{"d_model": 128, "d_expert": 192, "balance_bias": false, "init_std_router": 0.0326, "beta1": 0.95, "beta2": 0.95, "dataset": "wikipedia_en"}
Below are experts of layer 9 (counted from 0) of a mixture-of-experts language model. Rows are named down (a neuron's output weights, with its number) and show model dimensions 0-127. Each number is 200 + 30 x the weight over its row's rms, rounded and kept within 0 to 999.
Before each expert's rows: a language model's description of what the expert responds to. This comes from a sample of Wikipedia text that the model never trained on.

# expert 45
What it handles: Pieces after initial T. Short middle pieces following a first letter, especially T or t, such as og in Togo, ub in tube, eam in team, usic in Music.
down2,200,188,212,215,228,181,191,198,179,206,138,147,222,215,208,251,238,137,229,194,214,215,238,186,182,172,176,149,179,208,241,179,206,217,173,281,219,240,204,192,150,184,175,162,261,192,175,208,157,243,264,218,157,197,199,226,227,168,208,240,254,183,208,241,205,177,178,189,196,182,147,243,222,228,175,221,161,209,211,188,141,261,206,178,228,188,220,219,227,196,242,220,208,171,158,200,227,160,241,186,213,202,239,213,160,192,244,150,229,209,189,176,229,184,179,206,235,215,217,195,233,201,207,137,229,203,171,218

# expert 50
What it handles: Function words and scraps. Mixed function words (to, in, and, of, would, at) and stray word starts or Japanese bytes; little shared pattern.
down0,188,179,231,184,243,187,152,165,189,194,228,270,221,163,132,202,174,174,225,183,217,166,204,252,200,184,204,243,191,231,140,238,157,215,189,171,191,235,202,243,254,229,226,209,162,183,192,234,137,175,193,207,198,247,198,178,203,186,204,175,216,153,145,196,160,188,226,129,161,218,195,221,219,225,188,214,199,183,228,187,218,162,178,163,222,210,231,238,236,193,189,201,214,213,249,163,124,220,215,172,179,178,179,192,238,248,207,199,160,251,236,166,228,202,177,227,223,211,180,183,221,161,163,157,188,205,174,188

# expert 32
What it handles: Table cells and fragments. Table pipes, spaces and open brackets before numbers or years, plus mid-word pieces like fighters, Source, sparrows.
down0,218,205,234,201,157,195,175,217,202,217,126,196,173,172,231,185,158,172,219,183,226,180,204,230,165,194,166,205,165,205,163,242,138,224,219,184,156,192,184,219,213,203,188,197,191,264,242,205,173,200,188,202,189,255,219,167,195,208,162,241,191,186,195,193,198,191,214,179,218,151,205,273,137,160,179,219,219,200,249,154,199,205,158,185,192,168,257,175,185,216,192,210,168,179,181,215,170,233,204,155,190,147,204,163,236,221,141,236,250,128,207,208,241,218,201,193,209,181,223,120,188,169,231,236,183,210,196,160

# expert 42
What it handles: Words after prepositions. Prepositions and the verb start right after to or would, such as for, of, to become, to write, took.
down3,144,177,225,174,221,201,187,182,191,220,193,242,188,216,230,238,209,189,201,233,218,226,219,209,227,168,218,213,166,157,201,294,250,229,217,228,251,188,207,207,203,185,212,209,206,187,196,180,239,184,215,178,208,227,224,173,137,188,167,171,232,223,199,180,197,258,226,145,235,189,191,163,229,246,187,219,163,175,193,229,235,187,269,254,189,231,236,248,224,177,175,270,186,233,163,198,154,183,168,203,171,196,219,160,214,172,149,197,208,221,249,246,205,184,197,200,223,229,218,135,216,204,194,265,175,199,171,191

# expert 54
What it handles: Consonant-cluster endings. Word-internal endings ass, ess, ect, x, pt, us, as in Classical, Preclassic, expected, deoxy, process.
down0,215,183,198,199,236,188,210,216,190,176,232,201,205,207,200,206,172,269,150,165,167,194,190,235,226,127,221,162,179,257,201,199,178,196,177,180,209,219,217,210,173,183,205,143,170,188,173,206,163,189,167,137,200,218,194,211,163,172,224,238,147,230,171,215,134,161,191,203,218,222,163,236,201,233,148,172,147,311,203,232,246,234,219,194,264,190,186,242,208,181,212,208,221,211,200,244,217,184,250,218,185,185,199,187,217,177,184,180,223,176,230,217,168,177,176,179,195,214,155,208,175,192,141,170,224,179,188,238

# expert 24
What it handles: Word-final y. The letter y and -y endings closing words, such as dairy, Navy, county, recovery, plus y inside words like type and physical.
down0,170,199,232,175,188,211,173,170,171,234,217,218,176,191,195,173,210,236,196,215,221,223,247,206,150,197,205,194,189,198,236,183,232,203,174,183,220,214,192,203,179,182,177,223,178,207,149,279,177,190,194,146,202,158,138,268,183,235,206,233,214,203,205,283,176,183,138,218,210,199,225,235,235,220,177,231,220,226,236,155,215,233,159,248,234,172,195,207,207,209,188,176,194,176,212,193,166,131,176,251,148,219,194,205,202,220,211,234,203,225,221,217,174,203,241,175,219,111,252,185,197,214,173,142,231,192,178,238

# expert 21
What it handles: Noun-forming suffixes. Word-final suffixes making abstract or plural nouns, such as -ism, -ity, -ment, -ations, -ities, usually followed by of, a comma or and.
down3,244,136,160,178,163,214,192,234,197,193,226,199,224,173,200,209,205,140,205,213,149,217,141,211,257,245,189,174,232,175,151,139,208,202,236,198,239,251,221,231,156,186,196,144,127,200,182,156,200,227,205,241,207,255,206,204,250,172,166,181,166,165,194,187,208,173,210,237,217,241,173,234,150,221,194,206,207,197,210,211,236,193,221,208,200,211,156,200,231,243,248,170,218,179,206,218,154,212,196,204,195,254,202,238,201,194,183,176,146,156,206,232,214,175,203,187,221,168,220,157,202,185,186,144,180,210,248,190

# expert 53
What it handles: en inside words. The piece en and similar endings within words, as in Panhell-en-ic, Dav-en-port, tel-en-ovelas, s-en-ior, child-ren.
down6,176,196,206,225,200,161,218,217,185,130,197,139,204,160,209,213,200,212,199,210,150,163,236,199,251,196,206,206,180,168,221,232,203,191,181,235,202,216,146,195,199,246,237,200,196,236,204,201,194,231,221,216,197,163,222,198,158,178,181,240,178,205,188,145,227,171,205,200,210,221,197,230,252,118,223,236,224,214,153,214,231,262,249,209,181,231,187,201,228,228,167,212,190,209,141,192,204,187,125,197,184,220,218,179,229,227,200,153,248,184,208,175,142,183,235,220,201,130,190,236,245,243,234,210,252,214,152,201

# expert 61
What it handles: The letter l piece. A lone 'l' or 'n', and pieces like pl, fl, Bl, inside words such as shingled, Oklahoma, Douglas, blocked, Whistlin'.
down2,220,242,195,199,193,227,190,237,236,204,157,217,232,205,241,196,207,174,188,204,197,156,250,207,223,193,218,248,224,233,200,184,212,220,172,130,190,201,180,180,223,144,180,175,159,239,201,237,157,233,218,183,202,238,165,229,244,201,181,193,193,192,163,229,158,188,213,216,169,265,192,186,194,164,193,216,218,216,129,147,144,220,210,192,185,229,189,230,202,145,164,255,190,193,217,256,217,149,208,183,227,189,233,193,230,228,196,187,168,235,221,166,234,222,200,233,146,223,256,226,175,218,187,233,249,248,236,245

# expert 15
What it handles: Space before numbers. A lone space token before dates, years and numbers, typically after colons, commas or table pipes, as in Height: 1.86 m, Died: 31 October.
down1,196,184,217,205,187,214,259,166,279,208,198,189,238,223,221,198,158,223,187,237,197,258,220,206,216,219,211,161,152,178,214,197,147,169,224,168,182,165,172,215,227,214,195,181,177,171,246,159,196,174,209,233,223,229,230,210,169,208,229,242,234,207,185,222,175,154,191,149,196,203,198,230,275,236,197,209,226,252,183,167,216,187,185,200,220,206,212,226,301,230,252,182,193,237,204,191,211,228,190,189,178,188,271,253,234,267,177,200,227,208,205,234,210,237,185,181,199,170,216,161,196,222,196,205,202,270,202,195

# expert 33
What it handles: Line breaks in lists. Newline tokens ending lines in infoboxes, lists and tables, often before a dash item, table row or section heading.
down10,202,214,192,213,202,167,173,187,245,201,198,216,179,189,198,197,186,148,224,174,199,190,281,161,176,242,191,218,228,162,281,199,165,190,180,249,221,202,240,203,257,200,224,202,213,237,240,238,215,183,191,261,219,230,206,195,170,224,202,177,200,173,188,188,220,221,177,219,243,177,183,184,195,226,272,203,187,167,157,180,175,219,212,259,179,204,219,156,264,217,170,213,161,272,237,178,176,237,250,214,163,203,234,175,221,200,205,131,222,214,190,178,228,217,257,212,212,241,219,245,227,207,181,232,235,188,198,231

# expert 9
What it handles: Letter p and th- starts. The word piece p inside words after prefixes (respect, dispersed, Empire), plus word starts like gr, th, The, Sp, comp.
down3,207,202,192,174,241,181,239,224,225,269,196,203,212,180,190,205,223,186,206,204,203,238,168,185,207,245,171,222,172,244,200,257,148,213,226,185,239,167,210,201,242,181,217,142,218,185,203,192,201,140,179,207,209,204,255,180,213,160,178,154,175,179,196,163,158,208,200,187,199,193,229,197,216,229,207,164,175,119,223,168,213,276,226,230,209,157,199,150,229,141,198,243,209,253,219,201,182,221,149,228,213,201,199,194,181,210,128,136,214,165,173,236,154,206,206,231,212,216,150,201,178,254,222,207,181,190,216,184